{"n_layer": 14, "d_model": 160, "n_experts": 192, "experts_per_token": 4, "d_expert": 32, "d_shared_expert": 128, "activation": "swiglu", "moe_layers": [0, 1, 2, 3, 4, 5, 6, 7, 8, 9, 10, 11, 12, 13], "router_score": "softmax", "normalize_top_k": true, "routed_scale": 2.5, "balance_loss": 0.00574, "balance_bias": false, "router_logit_norm": 2.0, "init_std_router": 0.00899, "lr_router": 0.00178, "vocab_size": 8192, "norm": "layernorm", "norm_eps": 1e-06, "tie_embeddings": false, "optimizer": "muon_variant", "lr": 0.0107, "batch_tokens": 131072, "seq_len": 512, "train_tokens": 530200000, "steps": 4046, "dataset": "wikipedia_en"}
Below are experts of layer 3 (counted from 0) of a mixture-of-experts language model. Rows are named router (the router's row for the expert), gate (a neuron's input weights, with its number), up (a neuron's input weights, with its number), down (a neuron's output weights, with its number) and show model dimensions 0-159. Each number is 500 + 25 x the weight over its row's rms, rounded and kept within 0 to 999. Numbers have three digits each.
After each expert's rows: "comes before" lists some tokens at least twice as common just after its tokens as in all text; "comes after" lists some tokens at least twice as common just before its tokens as in all text. This comes from a sample of Wikipedia text that the model never trained on. Tokens count by the router's weight.

# expert 133
router:483488502495499523504507477510506539477548502516468530496515445510494505491516538410519527514504542520486492502509481497540474485561477538445523491474511508518472484503538477499516518498494513505485461490496483502542493546475489490527491489520481520473451515528495517489491509515507515521489492537469484515493502476504477532511501549477503455461468541497496501516464441452493496501562497477509491505470527482486487519484477503529506531504463462505515537538509556497522474486514481
gate0:491488497539475493496486487516528549508469492506479534521477459484506497473498471504527511540551488467565502485480471524486457492480480509452531546494523493514483514502481531524476524470488542464501514544532496479517506494471477529511498493490579498476496516507464518524518509502503493473464500490447497529519528472509545508531504482490462473514531505507503515492544506510507443504486509522482511501533500492486500484509515472499438446534470455487463493502487492490533514467500470
up0:526520479478445515529524526524446439485482554501524491518474529497474489521516503509496514490469546521477500497518512518527539548506521461505488474508487494465505485508466486467516495521487493476520506483479485494454463488472503549540539503552492480524508482517529564473490503519499466540557516506526484530499505527460470527499473511511540514493496453487490491496510499536475509470489530490504524521497490500505515490511475554514526517490497526455511498474516435466481497508506496
down0:503516510472497550510501540502513483523451511486498513521461492558497515466503462514528533575480501470503496502490476486453535509500494513483482526520484469476523507510475469509506490486497483513505525543498523554518516457484502509471532514472490511521540448525511463467488465539531487476496514482511548440423513508507512515474539483501481476483493492526475504522507515488480518505508513523482470496502487499516494500503526520486506534475499490552523514529453505469435482487486493
comes before: "=", "\n", "\n\n", "The", "In", "On"
comes after: "=", " =", ".", " Succeeded", " Preceded", "  "

# expert 179
router:543486545498482527514487537466484501470472536513524498500489472484451477476495491489513469511526497509466500499473502487514538499504499520503503446484528497452492472500519502512548457488514469509495499491544513470526524512506517514489534502485459474492512499522465534494538517506442550534465522491518537500492505494475466483504461491492478509461523465513532504503523489515502518535520476548489500504480490462523478534517500504508556471545489497491481564528464490479522541476563517
gate0:490517495533498484505479448498520510502554482535486504490500482489533483492502553458455486532517504451490483456522502464518520500466478473498470494556499503509498487451534528491496547469496505431503517488518481481515522528519547464511544523479526467468532476514538497505470530539497512489453504507469494490542466499520530512479475497496486456496535474491478528511485484526486502502547506524532451514526504503449503475522497514485510502476479534514514475512483519495526514481516536
up0:504482508489492487530526516488509471474451485447534487510459501499487505544495481492535502509486483539503545500502470516488479553522527555494490508454492532518529511504493475502480492510489508508523504536500535518442491483508485521507475497484522503531501538480499489476522534441479477520526486518527493473482511522529478478507559484504522511503444498508545508555466541494465479517459516506478492473451552513510502541459501481482508463510515491481474522500507456541475475502484475
down0:497459486464482546535517487521506492493502515493485472447487508474495496527493489522494492465516528487520549497510490457458458490514532501524537511516510523478524482533478512508506518500518519475453500537529551524502502494483516478498521480530492509503496498522503494519474479503465507524504529503486460504528486492496495457505483534502504539491496478506507507493502492537542492519544492478566443457499487496505518483407452497500488488511505520486543537542499445473551512479474471
comes before: " the", " a", " with", " his", " as", " addition"
comes after: ",", " and", ".", "\n\n", ")", " who"

# expert 89
router:508459530521488471478455483495498522456515509507498449527474464531526537485485512516514468481512491461497439484508468531527529525519506483528514481542526504507524525461519488462491533541534511503515504534450514517512507475487511545489508526506485465503490532511506471503537523506545534466539526496501505491503505455477512466485492495445507480454516519503443493534516468525517535540462495519472514518527512485470482514501451474480495463489515468491518490524469504493491530524492520
gate0:506535499466524487502460508496568471457514482489496460493448530500525495475469511460505495514505513497497488527524501517528523542522515465504478499495488468459475478523489483495530477509549506524520496522487494459488561532498495471508545504490498515481461507482487461516530486485519504499531473494486539501520481497527502488509536477492495502501543500451460508536510518449577503523482524511528491489504451459519511466485461465496495561499493515474499471494511499502514505512552529
up0:486478534496509517487485502477486469510477493544549495508507527459494484441454494496515494502467531511507490505537494472523523467504509572482485466458480558466529450453526485505464514456526524488468487523460507501490495502488518533554482511530527499529519534520484454504496508513511492441528485526521481499480501493477503509485510491495495509546532465507506470464476523476470533527539514488474519518513491494523489461463518461473495513518499494514553479495499499465520516503524498
down0:449507461525488517514543502459500513499505525489509520547525495493483510503480464504513469491475554564524498536542529454530495511460499510471521527514505455515491495492506471527507487477516473522527535472508531463520467515499536530489535496486485495511500488489503470509498527488477464517491479530541455502475530517514478518527528506465533498535470547482504508440538484498494480505481462468512464492525526498517514508546527451446486477482489498509508493491514509491467461470478490
comes before: " the", " a", " his", " an", " her", "ing"
comes after: ",", " to", " due", " he", "ed", " which"

# expert 152
router:516461477478495450498462459502531484527539517515467496535468519533484469504463527512508493463538547464535519493516446533542457506503474492459496509494505483517495505464496498538512482537487494508511523452518504525479538528464473485505517475542511468492496475512508520473517531512547453457508518484497508510485497491514491516535486552467525525518490530496525515510490490468502516466494469497529503462496570496493504496453494530501461487531545507487530497485521463495517502506497482
gate0:486535525492443470544524501495458504492476517513535530512518477524492513497514551531494517491508483494478513496503492511471464506478499494488468479501492502536515491498499495482482545517508477491510504517507470460477521513469515510533519514470492506508525483475541558471501486525515534503467486479495523546503513462488521473465499478490545486498516514481489563520555509503525482466527490524542474526497473448471463492490486459489524532503503500475539466506507427546506479447455501
up0:513505515526506440496495546489512489454514488523500543487516476534490492503494505555504494524488468501463516475522542518456459509479494499490470494499499503516534487497525491484528531513485520510515502477537510511504481516477520500546500501492477480494538470498527552496490498555464489509466510480485486496493494489471453493475501488506514472500463545500490512512496524499517467463532490517570501561485503473479491509512481495545493519495483476491512475496550459547543458434446510
down0:463463529497524501506522481453504503528481498501488552562539476479518498495464511538528517544495506462531482486542524466465435456549523520510494476490507536483493487491525503528524521471522485505484477497484471508524528543500485515510492494495470502541462492516474502449538462499515490439485530493501561544488484471481497515490532510467515500488492477494486481523473498499525496506477477476489532533467488473507501488492465511539500557530517479491532518486511500505499509467486479
comes before: "=", "The", "In", "Personal", "M", "American"
comes after: ".", " =", "\n\n", ")", "=", "\""

# expert 67
router:543528515515484546525496494457484511464507494513532499493510494474540511496487492533500538519447490475446490448466497519489498546482496542496463494492485479483476506535524487492520465535479469527474480499528505521516477495520485527530538532455507471534536490544469537470522498513482473518502528546525546530532477473480496518499499475513478506459535464514497486476509529500516485487497479510489491498497450491478475535485483516463545468501510504521508552540489491455499531487516473
gate0:518566496504552494510499556519459526519524493494523530512439484491493485520506552473539472501454510535501504511487471519478501490517516516502481530534465469516539466516486536485489487483449479529492481489510528516522505497530464511522497487490481480496479475481510470491518508536505512527514486491512501493520520523526512471547503508466483497488504527494524463552472508521439508490503521508481481514485484515491494446469474521540474494530495503508516483539458476478485536473530427
up0:500503529484511506539468504523532525475494528492530495516467463517538488476491560459518453481461480498488501449491488473514501515487518525522507538545487472495559494518489550459481485489439506547498481506500542483518496553473428527523489502488514474519514482493501524492515516502507491508487497510507486490515507546529510502508506502504537551509503526501461459504507498488446507474459479519527511544486465493518462492461469515510483488516471486503535488499524499497483541474513463
down0:535488525512513516482490474474493557528506498505476521492490468517533460477489537495462487496500502497503440457544522506466471468481481504520494477481505472493537475492504480536510481472521488507489534537517467509528515468473484493516528488496541502512507495466490509500482488481528499503543516512503504533519524492531539450505464504519483463509495487506507530470509486568522517474485427504518477533448515482477435496495518512496526482531492493558526516519517445488500537522487518
comes before: ")", " he", ",", " the", " to", "."
comes after: "–", " and", ",", " in", " to", " from"

# expert 82
router:527516520487512530522494496464468497481470541535549461507495513479498519466467540531526505518513473473452476501487486525521487505511503533509514478477524467436508516527528476526545464485539490513512476517504479527540476529531484529492503495495480488515498526505474497487482499495462517484502528522480530519527508530500480490487481482520511526470554474495477510476488493481516481489473461489475499529472482504473497521533495503519582469527460495480545540559470479483512502498546463
gate0:568532494523525517459523522500477520516517481520471522511467537457478502512486486494493547537517478506501501487529473493463488504500468530529503510510504491517473548488483502511493521473501488481530445490521473516488470485488540498514475480548477507483533476529491494538517484466521507476495469488498472503519521490511508451469514500491503503545482501534505505527511486485515519489534517462496478483448493477422505474465528560502457522492466538477496517473458480545514523476533520
up0:464475545487495508515498481459569465510539489471498474460531462528542523512518495458486492489494484510526490522526481502534516481499487496459508487532496478483540513496493478483522469530469523533483485494487496497511510538528475515488505458462533524481473534511457499501488500522477465542501471469495494486481522516550488524533511531526487515520535464532487470535460513539504492506448541487497483528513487483534451516493480474489493489487474488524492493516483559493475502528540539
down0:521503478531490511492475507509502518527510498491524485482488465526498534515501515496451496543524518489499512451486492476496436472473464556474432500515526482476452479535486508490512451541497537513504489522549492512550473547530525494463472495509524500514509489487500469477512523470509508463490530554512509513474543509521511500511488495512510490514494519500518485490519507475458459523513438493510506523495518475492485467470492538500570494536493500464524553488496510464486490492498490
comes before: "|", " the", " which", " and", " by", " a"
comes after: "|", " |", "  ", "19", " part", " was"

# expert 60
router:501465493490460529528452521469459507499489520495527460515477453502516472467488459529512468528465455526517547487464508496565465498530513476526527548500523440500501533475505478530528465501462470491474507514486524485504519502483500478480533517549505546480495543499503523507517501455522551513515513485521512489522509498484498493496506477531547526507488483481472453490517477469535533508502487507477517498472511483465491471526480484482534505515503519468503530532493478522473479507483474
gate0:550523556479514470466512530472535500482516496533489541557444525502478497512518497473459453506478491543554489505523479473452498496509484533496504512471534485483467511547511512530498518497513496549519477521494494463500478510490527536477530475480502442466482496486507495487490522472523489487507485502503500521514513521522457541495475541465524498480523503483501476548479532484484488452520525499514510518517520474505488471500529498517465483497528517516522527445515516464487522482462473
up0:514531491562495475472484497500474499512542508538495547465474525471491475482500474534454474485526531510462492471526481484477497474492455527481538513503542489480452511544481521496522519504550464504505491539533495496481494505510502503434472503484468464469496486510525514468492493461523515496550487489512481497505462521503459538532452523506469485489511518544497531509489470467507453482553520512489497533496473507525508482491507531541493488491467494517544530481520536490489508500500509
down0:517501482514501547504511497413500501481480506497483502515516508487474486487490444511514493495495514555519541486492474505528476518535498549493530517522547472481504524518536459521495442472512457467526524532470546447490482522503533531500507532471505531502506482483512501542482512456479508474481517468498484473520524516481512467485482466500526550525504478490468486492488464494510502529520510511490501503503475486521496505515472481498605495534517498476468494505519498517482491506475489
comes before: " the", " a", " 18", " his", " 2014", " 2020"
comes after: "\n\n", ".", "s", "In", "ed", " born"

# expert 143
router:491517486500549496487493499536452472495467499501542502526472461511519489464478505484478478469474488465532525486524487492491528484472500498512527570523538444471505564523503511454485496496524494531530527498480495516498517492462468543507521518503515518514511512516529503526521484449527526500516487501497442537473494471491529537456518453498514530482517490513522535464510513477486522487454479490538525507485473494501514484523516559498458533475492510502529478486483500497521463491470527
gate0:569456504519520502492512505497484509455479453513478496506487434504463477486542510482458464521532503552549477515507486523533457492461495523501510490510504512489493482508486546562493507504489506561483495490478480487525509505455487520538491525507505503486473510527462475509521522528500479490533564496487498534487539522498466570514505475485482537504497511535499496465526493505455477494518518513507491511457498508512485472465501516467514475506478514499487492470523513458507522506522529
up0:548492502487540501475522536531494493465495494478530543500485480546466466468511541491523507494524529523542482504498458477470515492490520521500438499493477514486517523538539499514483460505478530526485541503493534481494471442487471490455486548513438544498476503509489440533476533530518504488517521463516460516464504473533540520482511475473484497495516519497515504490499511496510506507520471506495507502509521501525475460484501515548542530505475497457503463491508510507482463466487510
down0:514525508472496506488499525540473517507494471509510504508493446486478511533504544524472546522490410450509536475500490474510536537506477495495458481528480501489508541488471513502477457469520549512505514482529474522492511469472499514514484485489492480486510524495500483503514506527527547501503475436486485530491498469456492509506517540488553502496527497467481497492508502543434543520519514507468547518522521497449512524479498489468464510530508507466480502490474514519506532484491528
comes before: " (", ")", " |", "^", "0", "/"
comes after: "0", "5", "8", "2", "1", "4"

# expert 30
router:495500495512518487474537493502502487499537457512464524481493500505479500473509523490524518503495546537538483460517487496486495521525418505475448498494497523513441505490505506525498490480517515495504507526504510506462533496482542486488486463478495501506532472524479457490488497515501551442469521458478495494486506495536522499512442513477510481521462496510525478511470425489493518504508502539530471450527490552530519491510479481533522503490535484513450508534515506500539479550514474
gate0:487477503491533518481447509522489508482524525521491554487500494463488528446515504492485533477528541521494526500484500469500507527467519524481515498485486527484513525519491462464499509499492547478488500490464517484486519496515500496501494500541477546487558452458531486476522505490472535493501478514550461504503463442517476490484490507484508470466531540524515498514544495525508488503447486503522514510502485499439527490515483535581489556491491483465490481485513471496531490526479520
up0:506493494532488566489518486517451494505519487457548544483435506449526529475450470501478494465550477502487506518440474495502484545488486487519535499470502513505506544463463502468505468519500499501500492494503520562547523512507490493547513496502475522525497483493517499499486515487502460524467531487518495508501515473479519528459513525524505495505478476467502518507486512478485488535497527536521473515471522491481514476526516523480512479496533466536526489425471516495525509485470506
down0:492478459503503543492490487488471497496518495494553519545513548453468523502523529475499522489453516504495478476485495499490532511492505505531487534435483495520538478470473494468464476513484513494513512492525501488523513482492499504509516487486476509518504457468461465473475518518492497485488527521472523491456509502521493527541456490506479477517468490520509467522545506463512551526504469496477531429490507513556445552542509505522506495485547507526509502513488515485524481545513537
comes before: "=", "See", "History", "Early", "Career", " See"
comes after: "\n\n", "=", " of", " in", " at", " for"

# expert 134
router:536547488494517504512527559527503455488476517550507495524573522528529517508490490516468549495492521449500538537492487489463496494484532503498466466458484505498453506521487504447471505511502516529550452536504504488482506512488522504512478537484475493504512493443482519537498483498501528496533488480463493493491470482488501503502508483516505504502474470530532478455501500502511501489501488490489498507531447520508484504453473519516470565527475440522497513470463512498497487506517462
gate0:525547490481505479518480505492506539496508536512549506492476497508488509524464537511529473546516529470510472512497465460506502511481503496538538467500497545450514456519545513466508530495471522517465496480531537501515521463507529484493521539518469466531474467497494515466515500492517425488489492513499471485509562479501526506509522489500513494477495508522527490523528502509477484486472471498484485434508493498515520470428540474504475467517498518477480490525522477500503514495453541
up0:469493495523474540511482507457506499527517534474529478522502525523482513518520536490469496493481541539509472482484514500522493513487518499473533514508482521481455446519498470458524470502473506526500529515498499489486484503533474482501548447504494474483502517470516424514514501530512514443497485522507511511482517535511480484491497495492507462525552449491460550463505486524500526490506418504494538505514510543510512503529504511452541490512484475456490523519475529502531531502510477
down0:504519541497520531511482492509488538496478466522533473476529532555453515473533483512500491514518491521472511505511489476529464522519511508519499470500493504475489492461504473505497489536482505496469501510505479555517501554478460489500521497527494490444502496429502509460503466501509473513494471498447502516462517523502511523494539503558470500512479530539497497477484464553478507530528507472471460478526459495481543522522487482456522569508485531503516493510530508483482471502481477
comes before: "|", "ti", "on", "ty", "18", "te"
comes after: "-", " |", "ci", "–", "S", "ér"

# expert 14
router:524482496501480539475526517461465474480448535511500514508520497457514541516468472493552480479512499483448484537473473535503501481534509458546497471515540527451467475532539507485502468505551475535473483516531514518511517530521498503536492505483489493512537501539467505495502528508491495530477534486508547509467485491476497504476455488503493513493524480480510514484509512509480483487505518512466508476491481532523472523506474497516556475535471475494500555515500462482513522526566482
gate1:513484528499488516491565507550482562508502538474488478506469466500553528525498497451486494531468539493491523491509502488490479540474489530515515560533480462537457496462504512475480482478484514544485482482468477502509531522502504522492514474480530496485443507552529493497528519493515487476469463530500473521485568497471505514455497467504490494523518468514538500495521520493469489516512498481481495474497542512488491529474490501490457497536448508484484469501519502515471539505505495
up1:474495514447544546427549510556462525537508507491487511498510479537509501454471448478444544482517521495510489505517516495488505525510495483508508525456482473535479498460511512450537533484526540511488491510471503489531509517498497501484498455525501528453452494495538488496496492459539520475487502535490493542532506503501515466489508481535507511505501506508489522465506515491507485479518525439500453478467526496491522491497511524494499520511454521533523494496544495501482516508497525
down1:516486513548500499505469511502502503517538478486485468516502491507499483499456453507513512476510499478515518514550475499486526492528482503466460466529539526534490526498475510508486462545485541485491508492494531509529514425497492501509477532545524488521543506543508502500510489479477503503466521491531509462503469484529498497473520496492477510499486489444488490544550475482537520517474524497471491429494463518490510529543490468490483474483510484547537550474453481516487528528508464
comes before: "\n", "  ", " —", " as", " -", " ±"
comes after: ".", ")", "%", " —", ",", " and"

# expert 3
router:513526526458476497502492483498512594478500498529465511546520495531512480519504490467517470487506470467477454523524495539489531507508525479523490492495467498475554485511514515449535482550487447529496485500522511443508494532506474536506501544483482488478504495492502508465516490517492485498505524518506534515497516470467502516511525468478505463478527495469484476486518488527521509510495496499493510487493460490458480505548475477484528509456535482471543492489467510489521515440489559
gate0:530547542511505518468463534501486497461532532498475532522502527521482473550476514494446552480573474497525472506486459501504510493528508465512504486478452513532495533486510507458526471505496483518502493485494437462522504476514497539495483474537535507496494490496487542474483500507465496500509512515511509517509514522509522467447509505490500513518526502498461448498489521485508479491521490495480527488527505481466438503523516489509540485489441531488492484458515477518506538544478501
up0:467479467484498485511515506523510495540462487469534476498504503486513498429484499477508467513443543546471505477510489496508489479505487532479476527472542484505487457516511492525506535461522485512489500480489498560474489500484464469504478492478496525504510501496494461505537558493518453495528502495536549491469483512489494531507520446500519471508502466509515537516524497453496491516502508504542505493479509538491535523475500515457479548498491506529530517519509526481470510430533550
down0:513502483468494517536476482515494521484446499542515516468529498489501484544512515490467512496497518488511518495508532485517508497523527493486489481503480496528493485511502475453461506462508567495485487541517514466521470536457482514507553517465511494459474552501488502498480474515515477509489525444472522479438500512474545528515503509489495524509489487486500525535433489471497541480531540496541505516476556498450536535527517472492513501530507476489540500497471462494473475495518487
comes before: " that", " the", " to", " a", " been", " his"
comes after: " to", " he", " not", " who", " they", " she"

# expert 45
router:497499505506488501515564521514491491526482483506527444520482474482552549474488498499447486509480496506514550492462511474517535540487508537536498480553499497496513499494487499467493509501529465506495490514497489497457492523514480497528509521505500516521506482479532495519495491459530518490470453499471447521513497506441483508483511511548521496516487458521495500510496458489532533542496501486457561519456468490466557501509504544451464511516479487486523460503514478472471489514482524
gate0:524515494444510498511528571483501506472475481499467502507486469528516491516516511556540509512474518504467500525510430550484488525539491510454479496523478499516505514511496454480538478497529505505464524520501498487514491451482481496496546550497505497517468518509508515503522493459494486497550469507462546515470487467498473471495499490530541504483499495470549489520476514524523474515497454515495497479495528520472500512520549490485458476536514491516478459528539463500495461474506485
up0:472497476463540492533522512495497489495508497495481504543500508501507485485546491494479484499465524465517514541529518488523484512461476492478515483523496570493486499467499507490485506480498498483473465508478502497466514509491512542511502483469486539520471527490541537524494500520453509513528423470508540501501454500564475502469480520481527480497476507472500482491529505510500511494504469538538491537470505515454563490463516550512482524507516517456524498467459485530497510480447459
down0:523503460469503516490516494543525513526474491493527499491506519502470492506486528491501454503501512446470491522534449518518484494502456533499477464485512511490496472534490478504525547471520520511460470515487463503475490482453516507528482483485441521489512505489531560534514478479436509451488502495540556550526479489520481497492488516537510530473512496538495475510500522492495503497489472510514469516547521509455480494506489488548485524494534534485531472485465482490536497552502528
comes before: "0", " |", "1", "2", "3", "ti"
comes after: " 0", "–", " 1", " 2", " 6", "/"

# expert 71
router:472538467500519486528546525495482494522462516477504498485467494542505499483505535505513532476503495491487497474498539481507487534473457531536472563477499481525494495490491500450525474501486511500522473478463485538495526465517471542520470458472499490449477521521507503515524494520516489473452496527502442513497489507480505525519559495491490518505523485500525508521532455494497492506526536514481449479515507489549489506474553494484458513487497462487495468534536536506496480528448463
gate0:532532504501456495474445494455483500538503510499542517513497474481535526492517535494503521539496492491462480491478477523522542534489516542524502505487446519475507531493474545530516525502493491489458520524508511529473483478506482470527519528535516496512485504490507484541494553499507489506534439557518489518551471499453575478505509519462448448478471484488519513514505526506482530511506480505487454492523512486486517480477476533498511498470501483509494482504485486500502467459517507
up0:482476525537486500500546539518487538454543500486485511495538509519483511513483458506510448474530516522489491495554485445525464506511503460464498453521487487480511531470527475496481514500500440522501476462489498464491496511481469497510478490512465516486504441514539526469499462539511515504528518461480535449475503538525481515492467502499511549519523496481479542523485502520501526482506548493547546518500495474527463467534495496484513505470483526522528503480500498495513524499489506
down0:534458501496458552499449429455486540516488516554489533516486515499501546542483572516530475503524509512525492527479506488501522470452481476511510507467475494510511513525503521530520529462483533493473524515485518504534510470494471513534504498464473518513477535499489523503487509466505506497491479533561515505481471494504481485511503521499475459486482530447532465530471503495450511524535488505496498491485520497479520500501511478510516529494502455445525469487519472515495498480517480
comes before: "–", " |", ")", ":", " season", " –"
comes after: "|", " (", " the", "-", "19", "–"

# expert 53
router:500532519498474521532528498483493521486470478487517556477536509462491530495491541504512507522484503480473490527547499482524545561522506525499465447504497489492528497507493529539519515491482500509544480476498489489559496531505488535488436478463480452462486440501486512534466476501493470516505494489506506489500482494567485496466503516548513513508534453464514476525511532470540516510485505481485511465490490511450493519510534537447489502522495527486473494497468507517496485487507514
gate1:519531512474511497483514562505511545537443495499504527523494485468488476486494483478476441558537505532511470531518521510521536477517521522485480527505487502452512520496468455439494455524450520532528516471521514487484461505474496532467488498488471540473507505459501513517512490479503513504529472486481480512534449543519504518515490514516482501525484482492498528523528506519509474502495468530500522508463503503486510494484546498510493507512501471476509450490459545553509456489486513
up1:502517468492510497484490514472498508494503506493480550532499498530493476492506519517502510496480538514513500489478494498511501538491467558511452532440482527540512501474505487441488457490539503463453497474511474488458521524492479515505541491476485486460554505490470503513547464469497524458507489523526516488511479532470494485522508495511488478520509486522464493542473536457528469521507521511496510497548527477498467532520507469508475501512473480496483474565486496519454532557542515
down1:472482498480535446532491513491520479462488503510499478515497473496564490518465496471519544520536525509532505514518441528506493493491456465478498494473488491460527536518462502459476513456508506542504511553449530488552498535502500485495464509459513494494505489534456506507506561541499510502544487527489499489505474452480494483506484496536492467500501478506473498478496528521526483523536453494506503527514535526473476479529507532514450531491538498530492489478483491493512488522492503
comes before: "\n", "  ", " of", ",", " (", ":"
comes after: "  ", "ti", "ric", "n", "lit", "umb"

# expert 9
router:533554496460460512499523474518473478526488530487491500504489503527524514479458546445470511521508450474487480497478550512521501486518549496525489529497491457509500483502533498495493511491515474537547488493498530476534512510512503505499516488509525487526492524534476540486486499517504503436483439491493518547526462491466513479492544534523511495461513530516499492446510457486512480478521505494486496475506516478521482516501545487499541506471483492504541513511549491458473461444510513
gate0:492515519468520506514519526464485516442506495480503493483479451436501546532535506511499484510500530509454507500485483524491530497467465557515486528488517499536487535515461511471516483515496481475510537491522468528496538489470528493561505500486543488504483541511497484538536470496538495482481546527500491517503511464514536514481496502510509494541515510455462512452524485536530477479477483525510551539455511499488498486488473444496490478482518509474516527477494457494518520525486503
up0:512484513513486442477518475518475523515483483560518525453488498512533486480457498510514498514504499484496494511502480482499486503511533477438475511510463520502495467507556476538495520507540518558478485527469520488523481515473459505491512518516471537460509448484500530461469543480516524500540508498494475503460484513463521522500533532528515504575469509526518468502503528475471546544522473478520481447476483515504504495489489531531498467510474514508481507484494493464508477486485498
down0:496512494494536533461502466517443494474518483496522519498479477473524518483543542534524458549484534514468488467467456523543494490462506504496514490475477489515532520566477523465490498478491527480499486541510464515507510506472490474498520541481533502548474562487516541451517463498544524494462483517478502495489505500485552499490507504470491480486497489515497527534492467521525492524475481518485468537485504531505482507517530500497495459497458468521527471477514483469509483537493499
comes before: ",", ")", ".", " |", "–", " –"
comes after: " in", ",", "19", " 18", " (", " In"

# expert 35
router:531519534462516542521503535465462493457443532531538502514497498492500524479508511524543502480518463456442494500466505531529502498533529492506514442502510521416472498536507499497526456467531495495513487501513529514511498539502482526497531530488491466522512501485474526496535490472447481506492513522501522492495475498513497513480481464504486531502508447508506518479512513539501504492477466480468508535525461481522474557519499512516546497534519510511486518529479492476514502483544502
gate0:498476479531555474506492454508523495509502504499484497472527482529469505527503504438504501553509511506491479491520494458483489495539525531472496527463501512517544513541486521518502497503475499461490526515491503510469498516486510530496489446496503522476476490492504486517508565516521531505500529507508501478466491482522500475503498565494498513483476485499522504557484511503514491540517491559496501456436557482444479462512520522485481458488495466504516478468448467503532497464475533
up0:504512538488525490510481520512480500512497476488466472544528491492510500509545469501509460506494522498516471496486518508506514506497487531516487515507460536489543464503512469516463506518463524493509461512461512535485488441537510454502481493540471478487525486546497505503476475491528515489508498518538472502509505554495500480497502525535498567495535523471443518441530517471446500483516506543448510464529497468532489502508552509523484489478542486505498492507509528519484462465485461
down0:521488497498526490505524472526535505576500551518520480503500565504515487486519530496488532483444543502518505479421453523520511510473507524466477496486482502521533512492504498507479497491445502478477496481470477439506515464540490491483516526460533562510467484508535448467519485504503485510509501565515529483516454459504516487515494468478479498519488484507494489517464497461540480496485542505480491506522496469487520517492503497472485514511493529488523521473496498495512494537504508
comes before: ".", ",", " of", " and", " in", "000"
comes after: " |", " of", " for", " the", " and", " to"

# expert 33
router:491440489488481528428485517562483468534471536541442484510517523467502526512468487483531479528513465506540477522511507504498499519506481477503546500516490523530493471507474476502462519545496507497504470495536500477477547494542491496491504479497512500476494480538509531515498485475515490490550465487505522521484497555499494526504482481454511485526494530529500530513471508489484493473486527505532529481460524534482461489490459506527489501525485488485477482451532442476510503539522505
gate0:511470527519549510477463495525510516466473471456501489521491451463507455477535518519515549497471487510500513517507527480519540487506528479508495528497503522536462480495506475556501505510455473463514536471545500454515520452496465492504507490497516538489513532516493515526453503529485563484494521473511503520518526549507500536483500474510500513499496514524458513464498470511487445479455466503490505466477498509493512531530509515529497483491491470471481505475545549487502513454512505
up0:523472505483481452500527498496495486552482493488494494476515508508521502530466505503495500545468491499477498525494495509525503473472451507497495441450502484487515493513499487489520495489508526506559518515531493529485524551466512513486507477478517484487488469513529460519479541518472496459462495500495433515470540456519470442525480543546487491519538463533551497517495510483515499462509533502510451516453483522501548453476470504508466489482523522473514499515519510517482523518507513
down0:534496486487483536514535489517466511552456485487492519519523499471479490506526539510476476515447522473493511465456458485471442525493478499516533532495527521487523526530480477486485483500509535525545488475481484492516499521480514526471502514494517472541528497495495477520481446535525507501498458520517511498518519491534492492502504480511555498538464507503537513497496507448556473485517464507510538459502489468515485490469440488528515478517434498510517474527519514498519523500503455
comes before: "-", "19", "|", "up", "based", "D"
comes after: "-", " non", " anti", " All", " mid", " two"

# expert 111
router:497511521532463521470498524503535511472512542520527457485480538497456512490490492520496554491485478519498514513503544508512480530511471471502485524466505541477500476513518519457506512512507472484559503482500488487518511491524512514494487479525450519464480495497465527518503556515502461456486452532502514466513498471534520489479467478551505480509501454522481536502448484499542548527507497492498479521531467515511456520511466473501460498500490518465505491468453515484562491509501488
gate0:546533477448519470507527497524506533510514474491473474493529512494511515527474543501475498517476502477483520496498540530492518516516455506507523475480519525526461536502500516482557479445479472426537477451479471483532500491536560503517478514474507517523464515472468493506488504522477483483536510476537501503522484500478491482524471525480467524506516466511494506452513504524474507488471515515531524508520481526499539503472502492530538506470504488480453436503517484503503488482544475
up0:503514519492447513480485517505544490517484508537514550502510493432491504506507517494519472471457501465491499496522556479499496503503527537478547531511490496494525484490490545511491530541494514529505475505445511465467521482487462517530508481504505550495513422483504483473501518520505487532502490526499544520465474476539483464483548509493527482491461513499442498476465526462512521492519528506495471507483461477467492495510501513501491504522483522526506496532476532548511519447501471
down0:520496494466516508534553495523480405478495485511523520543474537482492503506516508490438491486481483533551514528526517442467507507532486473484515524485514494541461495484507434522473487514469467482503491538467508508537498499480468487546532493492509510488501470528534517525517510466477490503486541489490495549483495483526506473488475489467535518485513467457532488515498474440521513478479507510491502502500493488502491498478489514487504492551525534501526509541483493498490537514500535
comes before: " of", ":", " States", "l", "s", " zone"
comes after: " the", "-", " The", "The", "ti", " Trans"